From a checkpoint of a small mixture-of-experts model trained on Wikipedia.
Size: 9 layers, width 320, vocabulary 2992, 24.8M parameters.
Experts: 24 experts in each of 7 layers, 128 bilinear neurons an expert, 3 picks a token, a sigmoid router.
Below are experts of layer 2 (counted from 0) of a mixture-of-experts language model. Rows are named router (the router's row for the expert), gate (a neuron's input weights, with its number), up (a neuron's input weights, with its number) and show model dimensions 200-239. Each number is 128 + 32 x the weight over its row's rms, rounded and kept within 0 to 255. Numbers have three digits each.
Before each expert's rows: "mostly gets" lists some tokens that are sent to it at least half of the time. This comes from a sample of Wikipedia text that the model never trained on.

# expert 19
mostly gets: "9", "1", "7", "3", "2", "4"
router:135177179161093144120096091183092171098136110109167106111131137174041149182181132207097115129175083100147124131193147121
gate0:121077148085061128112142147102089130102176177073100149180128178085167142119086152109130090133091195152087098103094099127
up0:081148169075147147085166090112115103128127145083141138122101117057086111149126141112166078107123119087169068128117113103
gate1:159158133122107085136113112169109152142152170101129133144105121117142123117094112132048129141068120128091116128098139196
up1:071174076127067143149118118101105134148078046138082169127169128164133174145118103163136120139146110165102175182139102128
gate2:141101120070126142149133118134166124112190180164063104024164156135119137130106171126139114167189120124088070144138114172
up2:152124127142135159104165097167087146158128129149152117153084084127122182091126175091112141085110186156095149127150184028
gate3:098131121095086144079224186192175121108133128142121109157112148100078135101086127141108113072074106098136103138161128093
up3:156124106140135160165149146102168106130128096097091132095132197095146138124123141141147110127127126092142090154141101114
gate4:142109144163210123091178180161178110118108146123108152120119140151114153124158176200087110140171155101110127137112105127
up4:142070081097159087190168160102088130137186157131132119106159163100095103195136143130108128133155132129169154154131093144
gate5:145149180138066175090095136173176052120085106132129144164147145163148101148148126138107051128105148166149134080133182123
up5:114158145110145151101142085141082102152135115112085088107140151143088077076158121139140083122084113158076126057080154121
gate6:139110128157124137146120227116176175151141096077173156117149151116148119117135086106129135132154146110065168101123126162
up6:119116121134169112116103170131159167161158141121166121084136201134114106107166197094157176140174127116105098135077128174
gate7:150076166131104120090138115146157115172159178119125145155141147161044134154160152153108136127149120124142137098097098063
up7:132147118167142160106164115123146130095097133136120161134144091157181083098143112113172131068111087159128139142128114151
gate8:165121095142151160157176151113132100109113102154148177150138124123144083151150083129129175159121140059101132107119112161
up8:077088143164202073166146124113138137102122111122110131107087121069136118094158102153153154155180179149116111135153139117
gate9:147108129084169098172145173106120133122137138154160136099123140166121095113186122138164109110173173101145137179161132216
up9:128115111134122131138184151106141145143137102133124159108094162083145149173174207122084207099127132093148167138118141160
gate10:112115138116113145139170063093139151138109097173145082124117155081188137131117132145106122109086102139109064166181153114
up10:102138173120139121112120179110108127085103139140138139100132134108115099169146094170116060109108117165100154126119185068
gate11:097106169121155045163150120099152125134165128107090136112112085128131120144117140074135129162117089133116149142070137087
up11:071121098142070096158059078112148106113127104132179134086113079104113105089107120073172074102143167113156127130157106105
gate12:128100105150109151051093078078154135115118127091167164169187112145129180125108147133094153209112070167133092139117174125
up12:100099091135080185118104162153088075104101125067101150113123138138135131127083111147149097051122147201134149098070144113
gate13:167196166112123168087195136138127067112122130073104132121167148123134159139123151120142166151089117135136112188164064137
up13:109113144149212114120055080174106088113118138157122148110157103146132102078088132144146111145125124105081155133136103143
gate14:101075123185159094130167127158078150126104134112098163136134075101162140162075125098113152111123207136161167101082128099
up14:151192088102148130083144137170118140108114149154135109117180142159126118109095106139174134122150137101157101152148113109
gate15:156121109125096108170149123144134108150163145179152149124120096110147098137133131112084116127124120214156139095124114097
up15:150081139115143133136161154111159149112115143168122103123117133083211100120110105193095112116091146153087155122121084111
gate16:139058090172127093092136121108095108067149146146124086132147099155104090148158145161132116157112115163168153065136084137
up16:102073096175102096129132153133122115105106123131115089093108151136129107084135201119124126137162113136126153136118099169
gate17:150147148155108136114149136048080178135093195106122090155117145160153117128104082113132124077098137119149142113058146183
up17:110121112139149103108090115103069068105126121116138110148082172134171138158120163102127128124080159122079098091116084118
gate18:147095140094089122116082143116146139069129162115138118175156131113172169176176098109097112151083121122115149092131150085
up18:146122146137116081055140147130126198149208102111146124154043105138152135079146147170124149136114160089108119128085170128
gate19:144116168162116119104165179106134137076110174162104157153086115080171133191145187119106107152159123150130172063077150165
up19:043143123075125072132119130148132131140082132136149095131149076203105114132128095115115098145168134068149111154155100159
gate20:131188140131183161146070127098119141166139132138081099164131118120136172154153177136160131133172164136104142128130098195
up20:149110141103152090091127078106107138138141124127183152075134161102132165179123126226129160110103103080137145161122116157
gate21:154187097144097140162104087093116074115159101084118184124127139101121115126139113107132111066086094166142120103109107126
up21:202075123129134083111147120095135086138139174158126099153065147091090114080157080119105080070103113138127139148105144095
gate22:127133109162115180140114116133092128120115122153130199100092080165122068056111099131173133100072132132097105138086104065
up22:140132107084116186142102204145108091144127130120183148139100094180116073102077186146154173150099121150126078149151150076
gate23:104087126163080092145152081128085148148101100172096163147080161139176111113085153115164178152121161115109095083158157085
up23:120087111139092148182104105158126221120098124182195110102141132084144054157042140161137118113135121101155133155175094099
gate24:154095185143103085157102149138111163133177162087127143167133078097103127110125138043105108134131116098189130136157108072
up24:090128128112120151146116117189148101085176145120155148176145118086075134142116073138113181140132161075141156087187118151
gate25:079170154181131151152137077138052130066140157082115099162126133133081124155145135100168103131114149102097107124126160090
up25:094182044102122106131095107112156120116130093141108118110142081099096108149161117105162096144127099154131151148128182140
gate26:128121201151151130135166110097090194121133118170156109131152117122115125108136107128074126173129078128122105140101118098
up26:142141141047104192170112131088159128154094146189168104094131105098131166132136102081148083119149118183169141115150152120
gate27:130153149143132112096170176143154127139164108149135142188080134135092133068119070147188084136112188143088101183110070123
up27:189130108136150180199138181111110116139105199168102145135142111137124180111109096118152086145173107132122158160087100158
gate28:186155122123118145174116133159071124143146188087082147154183105117136146108111101122148106100137152140153171218124168100
up28:140117169088165126155163104079125111114147105132154166104126142147115156113137101165122120129086113106187138030097134119
gate29:168097081135090074088136126142139105133132126108129128136081171122171136219134106115109081093142185165117105153061133148
up29:091116130118143190128094102155118148139107135153137120082090138146073129128195199119116071117130118118184133115126060142
gate30:106190147131084101074102122078162099126108141114128119210111145150117160183113144110128098067122062131164101144108171089
up30:154073142098147079178173103164137094072137086079175179065155091160158154100161110187110145168102204147134178077130105151
gate31:132079107052107132150122127121124091165174146084100169159144138180123131039128120170089141181153064183140083179075101128
up31:124111110154110163102092132087118072142087154137092096133154142163173135130104110133105087174112112162068135061092089165
gate32:117112130108071145148112114117138170088104176139136132136108109135142133129088103055115142168134142134173121122116118134
up32:125105105153120154159171090096117133196111126121133118108099108135137110124136169105105116148113132128133073216148133091
gate33:164136118135158078137163135150135091137153127116174101147120147113139135073133128139082135167146154073100101090166169107
up33:122135085175145080152099117161122128107134162161181177099110141135083130129107142122135123116131182187177183140131137112
gate34:172126143093101130124113105108128069113136148123105193150158154104094141131078151076137107099133172132110129117125072117
up34:156104108078156060098169113129087094088136116171115173140136178132137232111118161107177185142130138145088075114108117113
gate35:153093183148125122161141154092132211117150129121125169096111074127091102112138129148107115123108156166110147119069158096
up35:172127108148197110152133150156138143094125077187175136101127025155100116095177145160197099139152135155162122173101138135
gate36:128143201194131127065216157167114168213089129090116073118103168138108118130130134134114063116111092125117111094150095064
up36:149158164098135128153154142137137072148075168127151146124083130136103132167097173165093045158103124219121085136158189056
gate37:140136174105048125139161164122097134130104133096097164141096125103200139150121095125094168110114140118126125149084134107
up37:148125096129159208128136152088140175104112153151098129135145092151104139147122120086171134121161121136162149148113130080
gate38:123164136148149148098109127109160145098115112168130080122102165115213142164183069120130134146120116125124110095183109137
up38:104057170144099132162138184132108082118110086104163153112170108117103226107176133055150124136147159122165158176154132139
gate39:163093117116140117122142141112099087143135120071125156123093136087174139093139122154129086075111114164106110094105118128
up39:111110131139122123114110128120166163107137132058109228082106113098146145079093157117114120143072132132186116123156102116
gate40:146150121109094146147083146147139107078090132136219113149109133122165112111152105136105174089061095187084176127104112145
up40:121141110125138157111074087181117105115114095109111160133151155130120124130170107129198135060107181106161133124078135128
gate41:127133083114148096114093104110095137046142162104126101146087141165089095120125093139104186131144128106142119093061110108
up41:167153159169172119127170128072146127100135122135152162140142138168137132147084171122171114167204090151160113100127112119
gate42:139135105115109203103188107116129123116146139120064099079154119115073173117106218101116102137117088191101175119175159082
up42:071120202088094143160107158109171129162094079127106192082134074105138063166132077145154093125135163173159099122071101112
gate43:112132119105079151120118093202143109049123115123142136146142114104159102079162077147133154114128081159137119115065132134
up43:125205122172151066090136178143161112098134113168127146134184093116071147145136147122108039180086077049125135150151115146
gate44:124120103154131106164182106125062088090110143110100129185121137175089146067130185096081153102115125163145159117109099114
up44:141130141125133168146092117144134095143136122117129115151101124155180206100118177129089140101109171123122061126093097147
gate45:109152086133103180131104185083156145118163155208110136141143069087192123113093130102144088167106129113120096134122100125
up45:134089136096095100135091148130115202138122146026144175123121123142076055155162165138123159069185150135187115109075100168
gate46:137161171118129092130114128108117080099118121122186109148100110102176155122176148150169122147115076135134152101098145145
up46:167101154139114101083156099112129166185136155135143124161179108117118113126125136182102119143140070154087164086091095138
gate47:159126050109081126149235140142168099111106087157115113164159147122164150070105118128093143099150050159184165103127123123
up47:109094195103155141159076178130131178191085097092073133130128107135088165126107160133095144189112177125067120132119160190
gate48:115094161173129110166112091161115134166139111159162195099147145088137105111158142101117149128147151137176118144158119129
up48:137130178138132116144158135128165113181171144113099175115178155162180158121209102104124101114136109143134090195103157097
gate49:092091128157138189150190078108112120084202106176114090141180118152175137134116131133147150165141125104091150114090123172
up49:155199083117115099114141171126170167092108155104126112089115188138109130133091098111138110082133164151183160120158138107
gate50:087081167123145104098153166125180120134141116133147090117011125116130162131138131077115114171109117108108160107088145138
up50:102185142136085078093143137125092112137155119100145102143070120104080188114166138148139155129112161176140133088105164109
gate51:128175130189081124115160119105143080113130125116181151133169165133141108135089149133129099147132138164143168124112126089
up51:188082212080148095146098155062156143135170169132158105114120114137143190149129054103116110112084098103129154163105112112
gate52:086121101143112141103127117148087139142068134165124087139166117119120117136159111115139122162108041065135128144110119133
up52:142135179125182152086153110103188173155079146116111110117119106092117102079113139087172087111131145171134137100093126135
gate53:062132115101152080169154098176147102090144150105187113134207127063118079167189120132108071108087097153142160102108159127
up53:098087140148140111139146169173153091130036155181158182143158101129121154101187170111148138112094169129175129120168136118
gate54:127135120140138060073167168118128049165181097114105147106134128132150168097136131096106138104130087118100171173114055126
up54:110113130125118137186104123155111128072102097101132107149118100148106136099099145141134114105102080188132121116144119106
gate55:148064117088132130165151140109150181114209150076109097113118132136150189140096154114095155139179124202129163139115093134
up55:151127061097101101130129132119094118176124096121116093095093145111132153127142089109206081125159156171100104132111047171
gate56:128178136121157143125093137131180089057093091108156139172116152144178139106148194193133092141119160119148147086085096122
up56:121165107125135152136090115168114130155133089076130086186142074111152143131157138111139067184111152106152119144095130126
gate57:166098071141158145160129121178131168164135148194103097150150091138114113135193140161129129130140162133119119099116112061
up57:113182061137170091218181105185178181138144158130149085158120124073063126199142167175106069097117151049100139072158139108
gate58:158112199159132220142172140062223118086100169148143104131173142131152108118181129158175191114096097139130157116113060105
up58:131091131133123206156098188126065161080143152104120136120136149136125118075133100071120163156098126117167136128132152081
gate59:124188135074152135119175109154093077112139129119117112066051140114100191137133142118139075115113114060119206095196148136
up59:126160125122136138148146161169094103088130089159130139117098139120101136110079158138147088164185112210067112094076136128
gate60:069115104082127157112090161140121208157141154074122132151115113099177147109118152109043120123095121113145144143101099148
up60:177101144150180135082103148145122139152099101106152174148092182121159074180120139104146153108139146145098120135138133112
gate61:086148136145140056050130112080105094122191093137131133109091110120100030187155124153104112114117050095136088139113124157
up61:110103144123119149102115149091195167134109088152114159151130169112145115107122099192194085073167136128057141101103115135
gate62:122161094134142148101092142104169155092044129125071109183095092115165103183100107167112166106103123171162118104096127201
up62:124185110145177101066172125138169137120098190065188155156089130101138128122155218097089174167162159172138093168196170130
gate63:126126068082185164123079091100162140070128167108161159088126174147130160102151142133120092140138146185106059109079125149
up63:157175089112153110129112138116121169071130159096124131109087155176178177148113063142127127220115059102131161152104141147
gate64:153151127079116101180106112127092109142173143192199160099093152104167098136101115168162064145103181137142134069086124067
up64:102198139145137182111138143109114093140131192166079129084075180099102098169154120130155062051130115096168108146151099156
gate65:092142063107113167119161167084110152088126114137121144129154059162162107108096129077139151156138144102132171098070130110
up65:094123159120089083134172071083160149069191148100154121182134135141118113120116099103119153144196127100122163160087172114
gate66:112118160173106185099164155124156142138123144128099114153149147128135190154087156154120078115145193168131115148116112077
up66:117136097130193125114149134140096089131104050152114157090102080113135133156131133090117101162136138084112145174139191140
gate67:133154066105137133134170151142121133120124132143161175101137143087144154114078068098152152184159175154135194109129110075
up67:138161073148121171167151167117097181184091076118177077130188125168123129131103112188172167129122096126149138091072154079
gate68:124112070129125169160110126116164179143172150152133117091095102158115133198136100136119075150132106112106174156097109130
up68:155136155152152173146113124094187142191193109074106097185129108128199161073074134125127098127090144101119146133130093127
gate69:180159143190103063091111172135141133135135127059172164145107162191105119185148129116056154134136135120111095130079125168
up69:169178110115180164185122138101137114111201092117093145135117179151093093141167199127124131169137090139222098144112106131
gate70:109176092129081121101107126150137107082095126076125133111145134136161117173104122146151109147122135145115150131083147129
up70:128131130091147139145111135138127188091092115201063159108095111125176146133100110176144144118163173120099173153152171122
gate71:137083160143141144122139134186086145152129176150141105138122196147129148129159145110112125122173128090133121101098095079
up71:146167160129150115075130130172125120128108126161120156165082139110111089200155135137080112078173080138106163126058138205
gate72:095105157114108130150138192134124107140184143138165146066172128107116103159174183172113146137135140152126080148168176149
up72:140113190137081083103171161089090105143156158111178108120162135170076123170130102117080160169153104157115093128139100214
gate73:097130091144182135131067126142142115073123119115099117170169092211164168140111133141104098112184128155134134170136115115
up73:102096109087107124156147203170150009184127106118113135059175131195135168128074137171153131137115122109096145198167165052